Below are experts of layer 2 (counted from 0) of a mixture-of-experts language model. Rows are named router (the router's row for the expert), gate (a neuron's input weights, with its number), up (a neuron's input weights, with its number) and show model dimensions 64-127. Each number is 128 + 24 x the weight over its row's rms, rounded and kept within 0 to 255.
After each expert's rows: "mostly gets" lists some tokens that are sent to it at least half of the time. This comes from a sample of Wikipedia text that the model never trained on.

# expert 7
router [128 129 183 102  90 132 127 165 187 126 126 149 118 130 105 140 116 145 106 138 150 128 141 157 106 140  92 117 148 145 163  83 180 115 106 140 157 129 117 146 162 160 136 124 139 154 131 136 110 138 105 119 165 119 160 153 141 156 133 135 159  95 147 132]
gate0 [114 125 107 113 130 103 161 143 123 145  82 127 103 125  98  78 116 149 103 124 103  98 118 154  99 148 123 147 123 108 141  93 168 123  62 127  74 102 153 127 134 146 188 121 159 124 126 129 119 150 131 145 107  86 175 159 106 121 121 115 163 109 125 150]
up0 [112 128 114 127 118 129 138 106 136 104 110 154 115 167 130  90 156 156  86 121  96 127 124 146 137 124 141 122 105 113 151  88 177 148  97 135 142 102 162  97 142 168 144 102 136 101 129 126  86 129 106  97 117 124 147 121 115 148 130 123 129  74 125 164]
mostly gets: " on", "On", " out", " On", " along", " off"

# expert 51
router [111 116 163 137 115 129 116 177 140 170 139 168 110 157 116 167 111 154 135 124 154 143 154 114  97  90 137 130 113 121 154  86 152  96 102 127 163 155 122 109 149 150 117  84 130 155 130  93 118 132 117 126 163 137 141 140 127 176  93 121 133 144 126 109]
gate0 [135 161 134 117 129 137 150  97 108 114 181 163 124 152 114 150 131 168  99 145 109 154 100 119 105  74 132  98 144 117 126 132 123 126  92 135 110 129 141 130 153  64 106 144 105 116  91 128  75 152 100  82 171 110 110 122 116 150  82 103 100 110 125 141]
up0 [ 98 110 121 116 113 135 110 160 145 122 160 138 124 162  93 134 121 143 127 118  89 139  78 134 127 131 156  75 120 108 156 121 141 128  66 153 136 127 120 132 133 111 134 115 101 141 115 144 127 136 139  89 151 120 165 143 122 141 144 133 115 100 148 137]
mostly gets: " I", " You", " Yes", " Go", " Me", " We"

# expert 18
router [119 101 181 130  97 143 114 147 156 144 114 149 109 112  80 153 144 180 114 114 131 163 118 126 119 123 116 121 112 129 123 111 194 115  96 132 174 132 124 150 151 155 139 118 111 138 159 106 100 124 134 142 144 116 150 150 121 147 142 148 166 128 123 142]
gate0 [152 134 118  75 103 178 117 109 134 133 140 127 110  78 137 136  95  99 118 109 152  97 128 117  82  78 107 106 144 113 116 119 104 191 146 115 104 103 167 145 158 105 159  92 122 128 123 110 128 168  88 128 150 112 136 116 151 169 120 127 130 116 131 146]
up0 [127 144 116 104 109 152 137 115 100 148 124 135  80 118 150  87 138 140 124 124 154 115 139 162 156  92  86 168 161 109 141 143 156 138 114 118 105  96 158 120 130 125 178 164 149 137 118 150 118 109 110 166 127  90 147 145 178 140 182 133 142 128 112 135]
mostly gets: " in", " In", "In", " at", " during", " At"

# expert 1
router [101  97 163  93 130 110 130 141 154 110 138 134 120 127  96 186  83 133 100 130 153 144 153 159  75 146 106 143 123 115 173 116 168 113  77  92 181 148 115 147 140 139 153 113 121 134 124 136 104 140 107 137 161 137 171 129 120 154 146 120 148 115 110 131]
gate0 [134 143 101  94 131 108  99  68 159 116  86 135 114 111 125 120 137  93 144 159 158 142 121 151 115 146 151 174 107 150 138  82 140 154  99 163 133 132  97 172 126  99 126  98 115 161 116 160 111 159 127 169 151 124 176 136 141 105 132 138 149 137 109 131]
up0 [119 112 122 146 149 133 148 160  83 134 164 139 134 149  96 137 108 166 112 113  99 122 129 107 145 116  91  64 122 108 115 158 126 122 155  87 132 112 137 112 108 156 110 158 117 123 127  98 154 108 131  63 100 160  87 132 125 120 122 150 103 124 135 109]
mostly gets: " to", " from", " into", " can", " through", " until"

# expert 30
router [ 86  93 141 120  77 125 113 127 187 126 129 152 131 119  76 142 115 147 129 141 151 125 137 133  84 119  97 120 137 136 148  97 137 100  93 110 142 132 133 145 181 139 140 130 114 103 137 147  77 113 120 130 148 132 173 165 129 162 108 121 131 128 131 103]
gate0 [121 129 119 108 149 102 111 117 119 125 125 146 140 131 150 141 162 131 148 123 141 132 132 130 131 166  62 136 188 104 132 143  92 121  80  91 124 140 171 184 110 107 132 130 152 100 134 137 132 137 152 162 162 132  78 154 162  69 133 133 111 128 145 149]
up0 [148 153  74 161  79 129 121 127 110 101 119 110 125 100 110 129  99 113 145 134 121 136 150 133 121 100 173 106  71 115 122 109 133 149 149 160 112 114  92 133 130 119 128 123 129 163 111 138 126 146 124 115 123 108 158 145 102 139 128 123 137 141 107 120]
mostly gets: " ==\n\n", " Preceded", "Scientific", ")\n\n", " Born", " Phylum"

# expert 46
router [139  89 154  82 114 109 112 151 162 145 138 144 162 130  94 165 138 169  82 116 160 135 129 128 136 127 163 121 111 127 139 113 176  99  88 128 176 164  93 130 155 131 154 106 115 127 134 133 123 109 122 134 132 100 181 175 143 183 145 159 146 124 121 120]
gate0 [122 106 145 112 109  90  73 124 111 101 124 108 150 109  69 104 151 135 126 118 127 146  48 129 134 133 138 153 119 115 114 109 137 143 119 133 103 169 136 115 123 152 161 110 113 103 146 104 124 103 114 103 115  94 161 135 134 124 123 138 139 105 140 114]
up0 [114 117 157 146 122 142 175 142 148 137 124 179 113 112 173 111 109  94 138 135 150 112 196 145 132 123  94 112 182 134 134 110 131 146 158 114 103  73 121 149 107 103 116 121 153 136 113 147 134 144 143 127 142 177 100 115 124 153 149 117 143 110  97 135]
mostly gets: "=", "Scientific", "|---|---|---|\n", " Binomial", "The", "John"

# expert 41
router [127  98 153 116 110 108  91 164 158 122 148 143 156 127 126 130 132 158 146 156 167 157 154 119 108 142 145 124 106 106 154 111 123 118  78 132 146 152 122 124 160 129 117  81  95 140 145 133  79 139 114 156 158 118 129 132 118 151 138 143 124 126 137 113]
gate0 [163 103 123 111 113 130 155 156 172 129 138 106 137 130 157 135 138 137  98 155 150 101 104 111 117 104 128 100 112 127 117 169 131 102 128 126 115 155 109 109  88 159 164 118 116 105 126 118  79 192 121 127 162 147 125 151 107 137 159  96 105 113  77 125]
up0 [124 145 129 157 140 131 167 146 112 139 155  94 100 110 144 132 119 122  94 116 128 167 151 149  94 130  69 156 120 137 101 131 150 109 118 142 150 115 124  99 159 156 121 107  91 116 127 117  95 115 142 129 162 166 151  95 144 114 136  75 140 108 143 141]
mostly gets: " species", "idae", " Phylum", "ology", " materials", "ities"

# expert 11
router [149  91 160 123  85 127  85 165 144 144 138 154 138 118  97 162 130 128 103 157 121 128 142  97 133 122 126 124 131 117 123  85 165  79 120 114 139 152  91 129 170 157 148 131 136 121 144  99  57 106 107 116 150 141 147 158 102 148 110 129 128 105 156 111]
gate0 [138 117 115 124 132 129 157 188 156 132 133 124 178 137 185 117 141 143 118 110 182 122 106 118 150 153 148 144 110 151 110 125 126 102 102 147 132  96 123 137 165 129 116 113 111 131  82 156 115 130 105 103 171 114 131 142 132 155  89 137 170 138  84 131]
up0 [143 123 106 107 132 152 117 145 155 133 166  84 131 124 152 125  92 164 101 138 111 107  92 110 121 138 109 132 165 134 117 156 133 107  62 150 129 129 120 133 180 119 138 124 160 123 118 121 149 146 100 133 174 137 119 119 143 135 108 133 150  80 131 100]
mostly gets: " University", " State", " York", " School", " City", " House"

# expert 45
router [103  95 182 119 105 154 106 151 162 135 132 150 127 146  84 134 131 159 108 141 151 144 156 135 117 140 111 125 114 135 159 104 161 103 104 137 167 160 104 103 151 138 157 127 119 131 119 137  91 141 116 107 147 132 169 160 134 138 125 137 154 124 139 118]
gate0 [166 130 177 114 112 137 110 156 102 141 119 148 113 124  92 135 146 148  95 114 107 110  79  99 164  80 142  73 117 157 148 131 190 104 141 122 127 122 133 107 124  99 120 122 171 164 137 123  82 131 133 117 148 129 149 152 119 132  97 118 177  96  83 128]
up0 [173  77 157 154 111 131 159  94 143 155 151 191 172 123 134 122 143 103 164 119 139  83 131  93 181  98  96 204 126 107 132 179 119 144  99 156 125 131 104  86 125 119 147 129 150 125 196 172 145 153  87 153  88 152 130 146 138 155 116 132  90 137 125 162]
mostly gets: " David", " Nintendo", "189", " Russia", " China", " Utah"

# expert 35
router [100  92 178 121 102 157  99 153 162 139 131 161 122 151  83 147 131 160 107 139 152 143 153 139 115 142 113 129 116 131 154 109 164 104 101 131 165 161 110 110 147 143 154 122 122 133 122 134  83 141 127 115 148 141 168 166 147 133 124 139 151 124 137 119]
gate0 [123 154 139 158 104 123 127 141 126 105 148 138 118 142 108 156 110 117 103  76 119 144 145  95 107  82 159 172 130 132  80 104  96 117 128 121 132 123  68 112  73 163 142 154 129 123 114 137 130 138 123 140 183 167 145 138 144 101 164 148 119  90 155 147]
up0 [149 126 120 183 134 137 111 128 111  99 123 135 124  90 169  81 115  60 100  55 122 122 127 153 108  66 149 127 100 110 142 113 135 180 126 139 109 124  96 147  91 123 137  99 135 114  97  98 113 144 122 145 135 146 130 117 109 101 166 102 121  92 152 155]
mostly gets: "006", " Pas", " Ta", ";", " pop", " Philip"

# expert 53
router [ 96  97 156 134 116 134  90 140 169 144 126 202 117 122  80 141 135 144 115 126 161 129 141 136 112 123 131 126 110 144 141 107 177  94 111 115 144 153  94 120 163 129 140 107  96 165 151 125 117 141 112 131 158 118 174 161 125 151 111 135 134 119 122 132]
gate0 [165  87  95 187 142 128 102 121 200 113 139 144 133 127 108 136 111 130 111 136 177 161 123  82  72 101 173 109 123 147 121 127 136  72 148 107  97 131 120  96 148 156 125 114 141 112 114  91 121 113 125 139 187 124 129 119 130 148 101 138 105  95 112  93]
up0 [ 89 114 133 102 134 146 123 155 141 111 135 116 111 130 139 115 125  99  83 122 139 159  84 121 120 173  97 138 120 120 135 123 114 148 139 114 132 153 171 170 107  67 110 106 117 129 135 137 114 154  54 128 137 170 108 123 139 103 150  96 167 173  91 137]
mostly gets: " Animalia", " Kar", " Jennifer", "-TV", " Harry", " 🔨"

# expert 62
router [103  93 185 126 103 157 106 157 160 128 127 157 126 148  87 140 134 164 107 151 150 146 154 142 116 134 113 122 107 139 151 110 154 100  96 137 170 163 100 116 150 133 159 115 123 133 121 130  95 150 113 104 141 122 166 168 148 134 124 140 149 136 139 121]
gate0 [128  69 119 102 103 142 152 114 156 140 119 122 139 148 141 145 140 134 133  96 109 105 129 123  78 144 145 157 130 168 145 148 174 139 109 138  91 144 146 108 124 131 121 141 125 155 118 113 104 101 162 153 139  76 109 125 122 158  78 148  76 102 142 130]
up0 [162 153 152 139 113 116 102 121 144 120 113 140 121  87 122 125  81 125 170  96 136 108 124 151 113 128 165 101 156 122 111 104 119 141 151 130 131 121 148 153 157 110 154 132 150 135 138 130 104 129  95 130 106  98 161  95 147 131 161 136 155  81 142 139]
mostly gets: " Pol", " Alex", " Mont", " Bo", " Mur", " Mil"

# expert 34
router [121 130 159 102 104 146  85 135 112 155 112 181 127 114 107 156 141 157 119 144 161 141 139 151  89  96 109 117 129 114 154 138 155 126 105 123 166 159 107 154 159 105 169 108 112 155 147 120 104 131 111 146 152 153 144 144 135 172 131 175 150 116 138 135]
gate0 [107 131  61 117  86 119 185  98 164 142 128 123 141 151 117 160 135 103  75 171 116 133 145 112 156 115 124  89 122 145  95 156 107 108 129 119 140 123 156 132 109 119 100 169 146 109  75 152 105 156 141 137 127 151 149 111 105 152 114 149 140 149 100 109]
up0 [ 96 121 128 110 141 129 139 116 163 170 151 139 142 145 126 134 157 149 136 134 129  82 153 100 162  88 112  79  97 141 140 125 111 131 134  96 181 130 117 109 102 147 131 110 110  97 149 111 164 119 116 148 178 143 154 115 121 148 164 127 127 162 117 140]
mostly gets: "burg", "borg", "ville", "jo", "stone", "mith"

# expert 50
router [152  75 138 112  83 128  74 179 147 136 134 162 122  95  94 149 129 165 135 154 143 113 107 134 123 115  69 123 180 146 126 101 130  84 120 105 141 154  98  97 157 130 140 130 130 112 157 125  83 124 136 127 171 105 141 136 147 149 141 171 126 125 153 102]
gate0 [154 104 139 102 112 111 143 120 110 132 137  79 132 106  84 174 128  98 132 124 175 109 153 142 133 145 152 120 136 134 133 112 107  78 140 113 111 122  87 106 142 132 105 121 102  87 144  77  94 141 105 116  98 134 120 132 128 129 124 133 137 140 144 152]
up0 [105 151 127 163 158 148 153 176 129 110 138 175 112 137 182 109 122 153 160  93  90 131 109  96 120 127 110 136 107 112  98 141 112 131 112 134 146 130 145 125 106 129 147 136 142 144 108 163 145 123 144 141 128  87 159 138 141  93 130  89 135 102 127  99]
mostly gets: " Democratic", " election", " Republican", " Liberal", " Votes", " Pakistan"

# expert 4
router [102 101 183 129 101 155 102 148 170 131 133 156 116 137  78 148 127 168 119 128 155 121 141 141 117 151 137 125 117 127 150 116 161 102 105 133 159 172 102  99 161 137 149 114 118 135 127 142  94 129 119 111 152 126 159 150 133 150 115 153 151 137 142 132]
gate0 [114 140 133 128  75 113  99 112 151 163 123 114 104 143 162  97 107 167 122 118 100 144 104 145  92 139 184 144  73  59 176 125 149 116  94 142 130 158 172 142 152 170  99 129 147 154 124  96 150 173 147 143 134 143 105 181 129 139  59 152 104 118 135 148]
up0 [136 121 120 159  86 108 136 167  95 131  89 146 102  95 155 112 129 116 122 137  96 115 126 158 162  97 122 123 198 134 135 103 135 112 119 108 160 122 141 137 165 124 146 171 152  91 104 129 149 139 105 168 103 148 154 129 130 145 140 136 115 102 101 111]
mostly gets: " Bur", " Sno", " Highway", " Boulevard", " Ferry", " Road"

# expert 56
router [102  94 177 128 113 155 101 153 160 144 134 157 125 141  86 141 131 164 105 136 155 145 165 139 116 128 108 128 111 146 157 106 161 102  97 138 163 166 107 108 158 135 157 122 120 134 119 129  97 143 113 107 143 135 169 165 133 140 120 144 156 126 138 119]
gate0 [130 109 140 125 110 108 136 112 159 166 113  83 116 136 169 116  87 126 161 171 142 113 125 172 112 139 131  83 106  85 100  59 160 138 102 103 153 136 145 111 148 161 162 127 119 156  84 138  98 120 168 149 141 118 147 145  98 103 139 131 142 123  90 111]
up0 [112 109 106 124 107 142  99 150 131 106 145 139 122 108 125  98  95 123 159 142 133 127 107 153 170  95 138 126 148 130 116 120 102 141 116 128 114 109 112 134 100  98 108 121 159 129 117 111 130 143 140 120 122 132 104 172 145 119  96 151 124 141 104 138]
mostly gets: " Robert", " James", " During", " Celtic", " Daniel", "の"